Weights of a small mixture-of-experts language model, trained from scratch on English Wikipedia.
Size: width 384, vocabulary 50257, 82.9M parameters.
Below are experts of layer 6 (counted from 0) of a mixture-of-experts language model. Rows are named router (the router's row for the expert), gate (a neuron's input weights, with its number), up (a neuron's input weights, with its number) and show model dimensions 48-95. Each number is 128 + 32 x the weight over its row's rms, rounded and kept within 0 to 255. Numbers have three digits each.
After each expert's rows: "gets" lists some tokens that make up at least twice as much of what it gets as of all text; "mostly gets" lists some tokens that are sent to it at least half of the time. This comes from a sample of Wikipedia text that the model never trained on. Tokens count by the router's weight.

# expert 10
router:123127135137072186122144178169090174110111121167127139045143133150088126113120147140096138117176140086115138157169183108110104051096145116069152
gate1:161077138162165161172093146151085166214207077139094141146103115131148070102132075158107153125140167180121095167155088159040144172127159140136114
up1:128106141087106083120077090146159152154157114126172095189109099106165138181114144124086166115068114122093093107107139189150098108094129133078111
gate2:149142145107112151118147129118151145102116143120120091158087072144095099118127120162085143061200169234163118094140175111117135110201120145111098
up2:159134090090121142147134167126136143090141166162131145089094112106056132100060169139125158100136144188141090149137160112163112113134122080080188
gate3:125125163122101131136107151155090129108131088149147108178130139169150100119139164124096152114077160115097089088158176153122118034127143097129148
up3:109135112128152165102147132126180108105127155125128111128138096130119090152133211122150113093122114026099071087141141117127160118117129163167133
gate4:138132112132232173092131195065176164173051092200095167128186063178144134133123137163120126119157079114086107066077134179134121123124153143134131
up4:114094094118147178171110148211147121126165133071080151113149193166171101089107152190125132155075117082120102142153130149170152070146093091105079
gate5:110143078120121075147134116154069130167076100191160062157151113109109220126132102141114130136077136159139151131107123133105099077140129124119144
up5:077127200143120122127082092081073095120174112082157089065127121149172136124154210044163051139188121139110148124134083139066132091100080163115111
gate6:079079112139165144078151128199128099142181151072137127129115126119137166170150128113138148099174137159104194111121142141099119129058158152087149
up6:093074165098043173169155118105095127098189099178137170126150080120110147090198119120102115098122177101121170186157131111115174115140118112122120
gate7:224105123108114160181203152200083143126093132132130128141128106123119139177142123061139146171176138163162120130135103045068091176115135101177150
up7:053108095104143134099109140057120085122098137134134088206153126048152157099108161117117087117063101112135155103137072129156130102120175109143146
gate8:196062121128189085132122096153107157110106127130103113031140106098105141111127077085104095121134180094127107169136074138131081199184110167111139
up8:091093147150074138169080135099166094144108125176174161121100180115137208134142098089081105142127135070068144159134174135111114120093188130119120
gate9:063094138070104134132090138184170196077108124121101125149109117092146124156095222109124157074094156129165069137151157129137103156143129127152124
up9:169144149116176163125135114122154096131081144140117174090111164160139112058148128115123128132118139133122176115097131125126138151112158168123180
gate10:128185118114097090126164110098115128161159056037112145055111133113154117173104124111177129097219118154145140107111072152147167136135127118115165
up10:189166185144130155069103113151119085151165205187134157111114143167086111132145108126083117112026086094131119138114107130139105144115119128064149
gate11:182190111137097169214095111121152109112093145137103124088123127113111059147118141129103129067125152131129165136124107136144159165093147083119179
up11:108098163142132149129133132171097166136051090061131143101142150121113123129098092145096172109077174134127156173125074108113124127141064106124154
gate12:131152111135138150077153222078059121149091145173150131140144062129181137143113160095101099151111165050167128138087133146152090091084092120182232
up12:093115154168094137136138162144174104064103170130171181116123102190166083095134156136121117194160160131132123132160083152172124155090179157054100
gate13:103131107123160135059159168094069122125153100128161169130186121148212152095098111131135122146141158063072139085136145159172130151116104146180076
up13:104134098151111143099111128093079102176125068181167176081074064105131190158066071137115107133143170144146144137094120140102130161121105207167095
gate14:130149153189090176173126089137158110150070141104105092124141143126117118191118163054151146083162149134130092110191062126123188124154160137159183
up14:064116076085189107072121113094138136109136098126100141067071109139195108126135125095111152135051188111138151116117110154133129135104102161156114
gate15:111129135133087124158085122121122073143072143136065109115137100138071129087083146153125125163144163112089096110145148176136123175120191110143173
up15:093103172187078158098186104101134159127079104156088105176139122127141097072101134153196154129183189123140097119102092083092092136100102091130102
gate16:129129100125057109130107116132120175098124083159178118108158059115082116099145145067115165093057153164125134183155094166121102082166112101140073
up16:162082112108101132164191117045124145166158141113198118152117154119107146051132188116133076153132089112143140067097203103130126141115118093120166
gate17:149177137143146135130171110142149068139119126109111142133120168147131110083143066106194132180148164198155188140150082098173097184075139053147177
up17:110135067157151157119106089134142174105113149116108161176139127115199138145187141099186101098064151099167098154202131162064128134153142055143082
gate18:157108108079105091175097123153169106173135095186106085171131126105130125111118127128181127134175141114081140155078129115126131137207196127150060
up18:155134093104155144174197107137122163130154123109138078118162093101105129190098186168159104131075181187093158144158092098113121171154077097069148
gate19:107087150199156171135174201186055160078055123109128131100160134112104156114065114077093150110109121157104130115105121156116122121079152082092153
up19:172098104135109104189123179147117138115111124183107148103162098125154143117098120109140186155155129144131110132131162105152130134174125076112137
gate20:123123101064107134108103111100133172164115130104162072105127128167086119159151143143071092117124148085102146080169127114117184150149157116116117
up20:089157165100166085126128128161201170136117114172131076100122104137165187117149114119126121133105095112115094096128141139095104127114138082151125
gets: " |", "|", " at", " in", ";", " 0;"
mostly gets: " -;", " 0;", " |", "*;", "°N", " 6;"

# expert 9
router:093043084140132129156155116107201105093146144062074114154167149180124143165203071144192129137065143106153201126207110096141174103088114114143161
gate1:087187109123109139157119172118113152093115119122149138199109136150099103155108163173124131105112124150116073095181118097129133080130119089104078
up1:134088116118158111167163094144119139104055120106133159099084143109081129153181138152134067129158129206087158160132142140159129168144146075126142
gate2:125096092156118118162135093126099125117100135179111149098209156113141099124112107151152120113129116183108151176136146090148110082101107084203098
up2:125139076122157163096120129091124132149114085125121152100199090133152127142125137091096138126111158089118142059083107107167107158170132184210102
gate3:118203103091079095117169171129109113126192057098110104150142126071138077153174136089134125118078159150100154115156099141196167134100112125108114
up3:078086153112148075082151135118165150172167192147135143131136155167142167100148106114196155101091139117035135122105118126088114117172157222136111
gate4:105153128153104065118147161110127143113133141171174163134085153146152118106128063074098103100161111085128073127087105123160080131108147171153128
up4:108081118110151139096079124181089171090148158113099115091123081155110114124128137085035115133176050136159128133161126122091128104193143130101173
gate5:092135090137149103137117132143117141102045133181139117183092148106120168093116078127114163120152099116179130122145120107148178153151134095123148
up5:154139120147161179117091158064156115105159157123149145119185133145121115130092082105168144158125089107145121116123087147099172114166092155111074
gate6:056153128120142126131171096132130142179065085096099111144145107128092125087150141130131141141086166126147154166137067112169101115112103080117123
up6:096122159149105195124169149061094096144160146168101189183159121156150095110127137148131113108216148113122154149123114149113107157127125095127114
gate7:143186150106132083152132070159105133121124044118056124103121131093086097159108137127145122080084165134122129093140085100161131087120110084110122
up7:147121166174102133117077120126194117084079170165143115151196107056144107071094136072168151145148128090139178122135159127153138147142178150135069
gate8:092128159110090188113077149098165120098171118178111127102164116138165113157146118164141102188072145111153090125095144123139112113097092196121193
up8:134095076119141153116097081080091093118067076173100166150160188149198129109159103190133088159132104154131112103200085111117107098149090152107092
gate9:100121174149128114080115156111093100092174214112097160101135131132173107140197118104104127145157143153147162148060111103157167140133144148085111
up9:142130147089165053122159145147050137151071113178162149118121191065154118177146152159144052108161121162120101117080120100118147144109108152128093
gate10:092086126083133130105119155136152119130084064093122102144150082155102071056129193190175132127165168134054100145145167151127119128088107151079130
up10:089161096184111109157150109108152126039133101130154102137108133154157136112134133154156112147055084142084113086135114121151174153143145118128149
gate11:157097066151151131101107109104170159074120074159131144153072178067137081085128102087115117126153164140142124086143115212134103118156125112124223
up11:107120191129124095093115156140103137163139103106132147075131127122059091124122085118199110141140112143141193146148116085126163158084098065172093
gate12:097114137125150179166085144130146102119107185167146152117182144133157106122156106126208112161118143103120127146175101167137188099028091122126125
up12:129138119152104142138154117115106155084168135107152116147196127089155120108126040177167115106145074137183107091156140129146139135169153116126097
gate13:094112120067171119136148092132132105106139112083115135110159070129070076105146110111086154088145156136134151152063133136128160099109139095172097
up13:207120105087138135107119132122156157069107112141162095092160096166180123093122095123169091054184069101122162154133127160130094121142093091123106
gate14:139166148172202134138110125110128118142106140135099144132124196120131115120129101122113195157164098123148107099175121136192135126119135092102206
up14:115157131121166164121189138137129152186152143143163146063125103105130104119180097163136129067082138135149109161165134148115123115099162135106172
gate15:113110143120131123126161116151179135144149126135114146144137148163140122046129111109137168122144098123065167075131135149125101111139114138159135
up15:208141126114141122126093087109174124186119123118152109148081123085187211137140157163102100118151103195158168133150101152107172142137114129132117
gate16:115153163156164081144120112154173142113137115138182126153175150182100093120094090126147146144104140105116154163130104106163061078149174144080125
up16:151102107207161103096165066128123164133127116151120159093137127131118092148112111184121107126111177119142071155127118130070097142137148177123146
gate17:145149129128110103108112123100106104126125100045102158102068136220087112086134119178143149139093078191086103147123128119109116127092111086122119
up17:141108155166082133132168145098113141176168141076115182113074171047157073150063173129114106160109086131107189146096125154161121116107151119121095
gate18:152129060108113136153139124100121108102130114121141156107151152094072145134104141110096139090179143083130147095165170109152139100100128140122125
up18:155086131078179091077154136132190160093113107147184143110148162083102129078137113115109094141201161183125133111056094141120139130083168163077115
gate19:068091122164143131154175172168138116098107114144073138093181103103107136106145100150132059129173125158101083149137113088169081112085120149078124
up19:130136107161136144177156146122124112162103165140138125211103105080094108122170149166168053115134102120108079128157166107214145125182106135137104
gate20:118106140192089139100088149167112100099099115126141123172190133091182152113171120123094115129113111086165097139106086147107107115114162086128145
up20:111137150134129147124128134170089151109100104134114110153190134119117119127090049134085107146123099156151038098117180119090154138146143109110134
gets: " 0", " ", " 1", " 2", " 3", " 4"
mostly gets: " 0", " 21", " 20", " %", " Total", " Nominated"

# expert 26
router:154095080105081121128140116083180195129084115155050113103137106189144098151113130121119162137094145132176152087141091180160153137159126182190113
gate1:137063181070196138079135144125171113097167115183103145110129116081158066101109162132096128156114123138116104141189087120173159172145114171131178
up1:132136143171150150089085130153172098093114106156127118137113063097122071168116146099116144139158108115146121134130159170144165120053131133096160
gate2:185127171177045149120174111097155115134098104115128096125148134103105129103127066181104109113068163149172138171116094134115121175135126116127126
up2:098121066138153162090124112076172198097104163079104101152103174102145121125146146046164177083098176162132135154131122159135118108096159089085106
gate3:149100129131117143175122164108153115144150146118126095200110127146082148208138160095102100077122113160128129129184131147086167071151137118147117
up3:144154140111109132087121096152107126144146171140077099135140119107060139160061119106120095136168096097148109128145089151160130118128158115095139
gate4:189107100121107140117137113121066112180144150117134097112135085149135109147149113146158100094144081144144163154142138145110140139111168104162123
up4:126164131138163141168124184120109136165126126131124149130108121142084143192196170133163090121166107129128114142072111077102169121125095105100102
gate5:086100165178124119103107171114070140153107108121108113142152161144147119142088203135106138209114137090141172192072124121142078151127072151162159
up5:107148157150049133123092132112154108090128141126169193082142144152144134121149143136136166182080138137136146186165130143149096118055172148210087
gate6:135148184133105073169112175130152092172092162178127174153159138121101153112113118157118172144074132111121150131164147137134155085157129141060094
up6:124126122124178110130153132121122124153163123101145124067127113081122164197150113210086116152214109142098100136168121138109103137097107156162162
gate7:057145096168208151132167116097069097173172180170114156052139142180106143097187192095133097107112119074168148098159140092138149053234136110142155
up7:124169163110147101133113154123131185142100102162042128171093116131169108132115131134141175145082091120143119148150069108146168081223141104068150
gate8:157116161056162114202096124162121115149127229127080177108136163095131107154069139079150132145121125069038139156139117095118192128132156127137137
up8:113106114135090124169108127148143163162131091147159139078146131172139088129128198101123169157065178086143138128105112115179117097127130180168145
gate9:169145050105161127087072141137169093064111122152133125186118091162098123104148171121049118108157123112126165150098103164091102144097166122123214
up9:168138169103050145142155108140090146103206104120139132136067164115141133107097129138158125153103143139148141157112159151163152077077154142149123
gate10:147074059057168117165197110122102132112201113122088132130133109141082132114149106135149101135073146145097184139189144157194147160133087098091151
up10:112110098105102107158125123138124124148141140108119073192096115136061149082169056157196167154097120180082130225185118133138120108091130086153176
gate11:096167199129187154078123117140099084119173140104146159088104129086157074091144112178128111141198088133140101148084098154130155169157141172107148
up11:129105128081090089130158058108103131112155136143144143138135198142152127125131115166099085054169121171087133064148131150116151125196128106115128
gate12:123127154144115146172100098144088067116135127108161104106173126105107128133069149126149112076113110113156135098129065153100137151142090139113131
up12:195151104159179098166078155146155127165140138139177139134100099123139149121114122141062190058130071133085138232140170098158148088114133145160080
gate13:103071094080156141118157156089162160100145112064132127116105080166141176111151025148115096167075161118126143089069110084089136140070111112114159
up13:166111125149052144126173131109152151162124139122159131159075091162142062171121144084153148136148122155100149174143150147104129082121152192125067
gate14:171060163118220112134088135115142153098125129161095143125088150111134112105052082076156152141142157096126107108122088064158117117144171093124105
up14:164158094100153059079081106075104148173154146107129115113115086145155074110104147144161109084102122117127162099111153164144142114090104084124141
gate15:164112077092122106173088121112114136142150130111173145152131189119099097144194138112125170136128103105101148141085162121133147145127116118108105
up15:140083131101111123154073146105166135135119106111120065122112135095059183095128110134080074174065133101142073104128126138132129118078124150186106
gate16:150146075085125144110177095115140114103134176118159111141160184127078129092179125135122110119094127082124111207148104135133147150103129152162106
up16:137086118122124187210112138127138095144124162126151195155156121083118129177048058133135094132132148148149154132079156149135145125152068167117145
gate17:170107129098133133145147141132115114129162166104132113146139117091078095130127173149175131142106185110164197130096126099195109113153113146117144
up17:181142135082144129087113072072129071098142099135123154144133131215113142105168102117191109171141081111125140138120115192120165099102086163147080
gate18:093122100153132112141128122112149087157184092142097133095107102055073111141125109130156108099133175132135133102134041133135124092114147153083098
up18:117171076126102169128110109149140164153152135110104153181126201181114096114099115089128138149111135188143158173151141181149117131211110119124154
gate19:110092111110103126099092144148075134165147120105144123108106159111122097095120124168161188163079140119172155136122121085086101161070102118098136
up19:122171168143144165153149133152162177073163113119133103133092120096118073153112128166073144154125077164171094144116073123092154166118054105079111
gate20:119122179140094152090172110148161157087133151131154110170140192110088105126105065114157139145146120104134158184153075129061184130106119132136074
up20:092142123137161127144140090098171117134173065110138102154110053064176166143178143121082083202158159119131102092115140155152089182225152158151138
gets: " ", " 2015", " 2010", " 2014", " 2019", " 2011"
mostly gets: " 2015", " ", " 2010", " 2014", " 2011", " 2019"

# expert 2
router:151099058149067143133139148084136180120177105105146157118111125096112123085168093153129126129163081116145132149137081147078135116102123163137119
gate0:142117072190134134165143145101095130164144124160098120115129136123150132118148122098149140105077115173092157179147077129142108118096139112090121
up0:110097126174140139081138135127104119065123050107114123117062090177145144114139130117079144128143127109146091116161151148164146162144124141240130
gate1:163149159149175112142168191140133071162108124157125130103170125135123103121114166126132101098128148118137129078156120130230147110150167131069158
up1:108108089104155156112120164133114164110143119147079105122122167136074134138098150078114122142119214119110085168136152092125119127156116060101097
gate2:086150131143157127134172129130165080154144123174137145140107136206113152163119069123145082117137147140122106132145109183133122140144214121157083
up2:128118128138059081126106137162078133085142122147190181108122119117106092101152110182091119115119103172156162099117147094116108203093096157139117
gate3:173148082133134160157179109124118098145061166151146132146090067131161126153153125106118145141108091131118050158140139114154146171166183196111115
up3:126121141103122125160160145084140155143139181156124107158099075085114140145112159114173061074170088141122144147154145074069160159113150151116101
gate4:092143137203167169176149136092179118157089092125130098155157114094122105149137152126155136123110135125116058122186133144131124173145092107121094
up4:129120104102102165114132092151158096150104189162167062149124175123138158100172154136087109107121172149059130192138217156094139158124186108131145
gate5:077125172156144134093099091107160084129072197125127166143081150140082141111146113107142190114133118073114165076189131105128076121073190176095109
up5:152123101156132095189162163159184067184166162079102131164097114117145145151168155150121134142116166161112198139088089122124106106141135092159130
gate6:073132144100141145123110188132124094106149126174147175154128078087084106113098087117074161121108084158115111114142093179079179146198131131156125
up6:148142136123118131124134117088154160137131048142129120078153129125162220061160070109128153157148133105168186099077083121093091133138106135162148
gate7:128125178111157136109122130124081101111071142139054116137126179101156098053113202138153087113155138136147129086112178128128135184151140106118135
up7:134153106135142136172135130115100109082142102150158101135106110115118140163095226122105165175098091129155122113069118090116099088144125151192159
gate8:117106057120104138137142123100079156108103158108164096207162122125112039074111079119126114124156116123100176112160066161094145120097139131131146
up8:176194131058178138096093040120155168136170170115115198122111164144137121116122123105143129152125158184162126142139058112095180121096096090104128
gate9:084153144155107114155171176187139135077126139181184200106113146062137138098123122135078086100073119170132126170165144079097110083084160105111142
up9:088102164134146138096129161121173172098083149089066140133086105141096119151121161106159188142164120086110142157077121121092150095121111137126106
gate10:117147173121144099112099136117200168149189142109113124119149134156152077067222092097124173126133127150098145125180081103116130163165154110110097
up10:167119165106149121143107111152153154132120200151154172124157106093074063132102096109097148140141164092126132132129178147208139130110141138177090
gate11:112125185068122142188183136144100107094132143171122107146162063092118183143083138105128097133133159131157069131124088141091068132160180102160086
up11:114137163073137080089152142104140167122125104185126108138112165115127162168194126152174121135128154119136113122103118113144127171163127120140121
gate12:132147118129177087152141093187109073114138097156104116065155146169145199090073086101157047081091201154073155093127160178160114111116113126093157
up12:078152122129116169071078086163085110139119102125141135138079185169136138167080116118113149141117140107122177137227184145120160174128120139146035
gate13:158094115197114083130153190062143139134124150105081110115124116135115108115129107092070140138167132082095102132133167124094072199126054083130151
up13:084116137109127156158133075141079178148098131154133154116162172127109159125129155154157123031115122123150185116161110165132126125085139185114124
gate14:161168113080120155103114118127081100126102169125137111108118154159116154103127131166170094100132112182073123105153115116077107110177081171136141
up14:136156155152142159082091210113077108178160122154109128140108128116120148103089116139106132101128170139176094159140115125075113160083087086171152
gate15:071108169143168114116136191126081135078104091236131083120103136122080153122115150069124154103145163106094146134083156138141171148118120108168077
up15:179140108168148113138115174149148090115147136099108121105186122125119107118109114126129089103131146108171063167104129072091102164112115141092084
gate16:181097096159174119148162181146136147139149101115113098121117045203082127130144064155123149122144131121141148084150154142119136104154115108147069
up16:111098123161083160145157134121138132105185123088127163130169208117130160138118140046100125158084139142070086074090157140136168107122127182114207
gate17:137122165114202143121108104139087084067138130113167125093155127120127140131139169139116167132082216103147101143132167073107077086106176163153154
up17:083132104136161170079146166127119149179109179112112136149111139146151090120042135158133103075173135157149143161187089064086120135082151122121165
gate18:122122088158179069119131095132143147129177146118101168141144137103137143122126166165174132119119140152119115098178127131148076107153105130102138
up18:113160100131206048091153052124136055168134091114088119128113118111154088085175137171172147105163145117076110128104077098157122124180110144149089
gate19:140108148129137107120154091111069061142099156074094109147163069139109142136113152102169105112142092121213137105141074172096166100113140163133118
up19:115154147146085127119132148117223176121169135105159150120111165174152124113092123164081158100138118074114123165063157121108128145136202175121144
gets: " and", " the", " The", "'s", " he", " He"
mostly gets: " The", " his", "'s", " has", " its", " their"

# expert 15
router:119115150148107081137124111185035188123155143203202122097156075059089124100113188143164080116100139119144190115194114132105063132088165187070089
gate0:152136077131176183044142155092079092163139043096084131059099143135223159132163104099091118112137105167147088148141167149142163144121157154139174
up0:113129149129150176167072130095155124092103118109155146091183087077118104146118167134106085105175074074190112141172107139138113202119129127115121
gate1:103166125116147128093138072105121081158151165117108132098150172167184111132078127117089124089129067146168126112086139112105158125104149106079073
up1:113118058210140092095091143114120158133156166088173121125135175140160068192173129097105195136110110104106063157076122173155155119125136108127156
gate2:134128159120093192104163165091099101146106112112121106132091078129115165151108142119134137092075131123132121106090124158174183124148122131106124
up2:133133153102107136120167116125159127158142143118141083132140121175140170089046152124176146125178149101111134167138166082110114180075137133106083
gate3:112154122082151135121096096154130156119134157115131127128165129069191173150145117095153093128143122146124153192165111126116110143080149122126132
up3:109096134154068159147134085144108209120153139149143154142105099119159144131090129136094121134186158069158156151128161084070130096098135105084123
gate4:197169123165172175143095094088151164122127155170120121155076186138116146118070129084082133134101147101125183167157087122135117114110045102100101
up4:128159165140081212101150134146185113138144120107128094098111138112082158159095094166163067093095113106131117139106134138137094159111177145141099
gate5:166106172139113137130144127130155130158091127113158151050121208077155111145066160121131168144131098113113066142059111154115184128143117141134121
up5:150120158110089083068146169163070107125107135122144122143132171130104116153138109056108104101137075130080147107040151115171158093132150137107113
gate6:110125162109199150100080123091148117116163100156111102133081126097130129147110098145092139160099166144092151154190056157159089104131146113135139
up6:102159173077175060185129129068144092108142191122095178142107096094107140141151119049167118080100184107104184159094136181127055125193104112095150
gate7:109125127185157101139097131146119133126107190124097122149139123180123133104118139137128117131132103111119089155051127096176124165056128111149060
up7:149118133121120173113117122172143099118151159123076131156084141065098182116092099179133078128075119125095160152109183090097144137096090154182124
gate8:141137130119126114141106192162119153099112181116116107171142106177133119144117105100149108149117100102189117124120143126168112148153142130105142
up8:121108077117084082113186123091093178122191117144120122129092128149132134095106046122154089145161182143152178135145119113121115109153123154122145
gate9:138127155114139130151173151124108087167160127109077115153141190114121204141111136113131106136153123109127140167194089083127086134093102145114105
up9:134190105138137140114130120099055181114086194141109127127143134158118186154112130116065122113154134163125062111134118146150125125101096113137148
gate10:100164120117133153106127140141164142119129085153186158168143176112136121089204154168145142131134098110062055155131148169128136175135161162163165
up10:163111168077104111217147196156129102160166147109140103129097097125093090071100127080137115086080103125151138110165106131111148140164159123142177
gate11:190134149143175052151154126195127159134123128141140110108168140144147138170194145121140135186116137122102108157162118126130058145133144140108119
up11:136077122063109158119131156140096123120151069149119090155106201148108111080076150191041120092103125116106090094120089102106094157162080140121072
gate12:155113204139127167167093172176149098135125127183129170131152146155104132161078116141154181137117136129119166089152084111146119098117090133112082
up12:105128130149118115108088116118132174125145184083168098081144110132084099058116209092169098100129106172161138080140115128125122123119199210173051
gate13:130100091087111145087112103142123172102168109157171060097170020152070115129158154116102137083101152148103087166154115176163203083103082055148093
up13:141173144114147127167131143138098128205128079130088119111166144160147079069099207089125072136069154179147108157136116099117075116140165148111143
gate14:107072117167144112130113186103088081156080138131112065150104130106137126108143158112166159092073114101131079088105129124147233165152081107161135
up14:134062084144084085111151092107161162218111124088155172164183186158110094121101128161140127115111125143157147137116129177083068105141121162099173
gate15:075146189110164084167132100112156170124130147130133088120098169068134177036188125111168114096142116102149130094180129104177093125127117081165123
up15:145141084150125161099139104125090132116110091146085156099095157069150102147136170164128175055073155123095138145117095153094121183127162144121142
gate16:134073156112124152139110174140124171090091157105144137096135162089160139152124156188147165135140137092122117107098129112135152173086009108161097
up16:132141125166127124196096199115139151119137065109187126131080060176112140134115122159092063058112133146141146092037100122107137111137014124096099
gate17:150073118153162163187120103155155108113152127076118133088128096097150097134134193152150118113143127122126084178068148163102091126127192134103100
up17:134146188162062116113148102088090079157089140116108133180109134129145095140150116127142160162132160145107127149137162091158128117094087152107144
gate18:119170153152151135182136106116140143113168096120140095138120155122109114196148139140142181169143087131088083130096155118105147184107096098092148
up18:050098094111130155201162107132115146113174119170097095159068148115137111115148109108124123109169166141131120162155194122108101144100103070135138
gate19:120103145127107133092103104166118084130148090148133107144109100147145158101119116078153116072118100140096110168145182089170103107165144145120170
up19:167146156080163131061111144136114184139109121055148151095093140116106132147137184077204109140105185149132148130106079115158170131179158176110179
gets: " he", " to", " He", " I", " Sh", " she"
mostly gets: " they", " can", " he", " she", " E", " Ch"

# expert 7
router:105125107095119058128137079076130108138123144134124128149121099138113108111158102100131146119093115127080148106166131129132098144112172141149150
gate0:099103053171088097115064126141131128189123130178169121112106146097131143092168114147157149140140080152064134143134122100134148093117108108091092
up0:150092111129151115140124104193125094183088111152132112133097018070060120093115099157132106137123093150101126179161155119149146176085186110151145
gate1:127131160090146150116143065097103172182150132114163202156099125168169124159115102114091137166153096131146063142105161126179055120181152085133132
up1:143185079102127146148143076149154147104134113071029140103083160236079150082121150179163177115133170125130070163083137135096095141111123143112097
gate2:116102121082142160151111172134174083147087184128133103103082143134070140148162103162186170114105107098100138187134089132058089101105141126114115
up2:121116218093141143075132185110179188114176148116094115151183132088130161159148126050108117140164139181118098151089103113112111100127145207105119
gate3:165130139105123137116110113139104130170135130133117088115201167131061051150160172135138097180161124094119129125155106137106096127104081157129180
up3:136133122109088105082093108154116165138137087127071176139161146154108135116144158135044152122145125094175096192139147098115101179143088057110080
gate4:086167105158215140175132192116188121097163113091177118148173125074133177157112118159113145106182151125113152115187118175124119131113132125189137
up4:105132180149127153184043168092101089118160173176084148107143155123119131108087144155123092114122128181122093122116130145150104098138170060173205
gate5:133147118147122040137174117135125070156134101146135146116176131128174149146127180111098107097082168094139078140082165129110119132121143151108119
up5:136149117179165153154095136162081122131130168093108089106148128171126114086114088072154108119092164166131185169064153114083106087124140176117154
gate6:090168127110162134090102066115183092130170135135113125128147130112118115178216142098109119100060111152155151146153126117125118107151157109154123
up6:091098107118109148151121173059105136114100123143167128152095081146140110054146138119062135132110085163152123151188100150063122103153082145123126
gate7:091123131085163141190097176122145099158127120132179103077135114108050160066136116112091127101163142186065093120140095129056135161143133111164095
up7:150141105089127142135138094133140122177142151147080141048162124098047097066105097153105119117073153131082120087107102138077066083141125093165106
gate8:151101098122158094102145122149149153064073100100173097096175117131156099080141123026079141132097118100087079098106147141085101110145184163098071
up8:141113154141156152161107089117127116096141075179135081124148128117161143141160096157140183109173181102117164186113085147190135152087163137108148
gate9:113103158105142173117043039094111144131149113149180127139195063144134125206102156148099150135141133136091191091132076085154132119098144134105087
up9:143141050124152158100097087195087125087109129147108143117190121120072181130129077148126117102074113128113137148105115126165151152144130096122156
gate10:058147120120167144135109111123091079155089156107085115157125143161069102135095144064129129097156162169093161148174143122120135133126066085115112
up10:128087199133096139150181120156148110104127139122115102133128110133157098099146070127105128110136119111152096111123100138113115204049096100113148
gate11:074124145114139170164097153133109151186124154100105148133127181144123091117140112135097136140121125151139126089142108061134108141119065112085104
up11:090145136098103146127124188190139119088119111167111134090154129134131112186094179147096142127167082130066121099115068080172139126150144166135136
gate12:167105128133175073103147097081094136137108167113148144127112094148093121136124159065083189087150144146115098138131160069132090177139076098149073
up12:044153137111100066126149076113186164111088161142102123110086097184037195123175118140104099124095093096137140095135077176083145059158092070122162
gate13:093133170093099076134128141183147142101167169143141153168139127190152095125109151104080126145099137129149072197142158114151098112172094097067114
up13:137145180134159161130115143122171060159171184152091105159103117142093080095174084115104129024108128109106111112161129117117122180171106137162133
gate14:110119101125171088120135125068123133092149105059179147156134111127142090092156165142135079126134119069136102162148068080121177114147140144110143
up14:125130083100146134158149112074091115121134066095078116130130131092103129143140102136125061118145129094099123068080082083131168148066125125101137
gate15:095129169131129078122126125118065174115107102174148065130079110126132156125129169086170168200141065128113114135138064107104175113130156188110189
up15:151106090131162135070123109192119110204150166140174161161145151152121146126164123131203171115098143131063132111173082153147069122065095146108112
gate16:146059135120189142117144153189133073127104134136218135171136110081083140125149132169135195100075105123185141132129145128084125151193117140118108
up16:171157201132118114097182099106193140119140166131140069119128121163078091099190177124124129110122105071142205049105129156131192141129067042051169
gate17:104134079049140083146131132155069151122130130104139145146106097093119060095119116145049121109135104154118147084136145080120185130140135099156121
up17:096146101147080150131102087130123127092074096130136126131186126090198129122162140077104104137089112086158095175135148118109098128083125089140115
gate18:212156105104133134120124180161181186116100074111085073108105116158106087136138111152152075109121106103128153131137096105196135149171181134111127
up18:193223209123113090134102165161136086067136126105108157106205118127085121076171168179077149108148121143138075099105150107125144165180122118079158
gate19:135148105098138103169145120127135122087158126119083146131122153114155087076115168103124089159161119094119113032087141064110086141147174091071146
up19:155154188158130154136193120143153117162148128162144143092106133149138166172154097122129161153109137108159119164109132163144144118118088208137116
gets: "-", " a", " A", " =", " an", " 1"
mostly gets: " a", " an", " 8", " 11", " 13", " 20"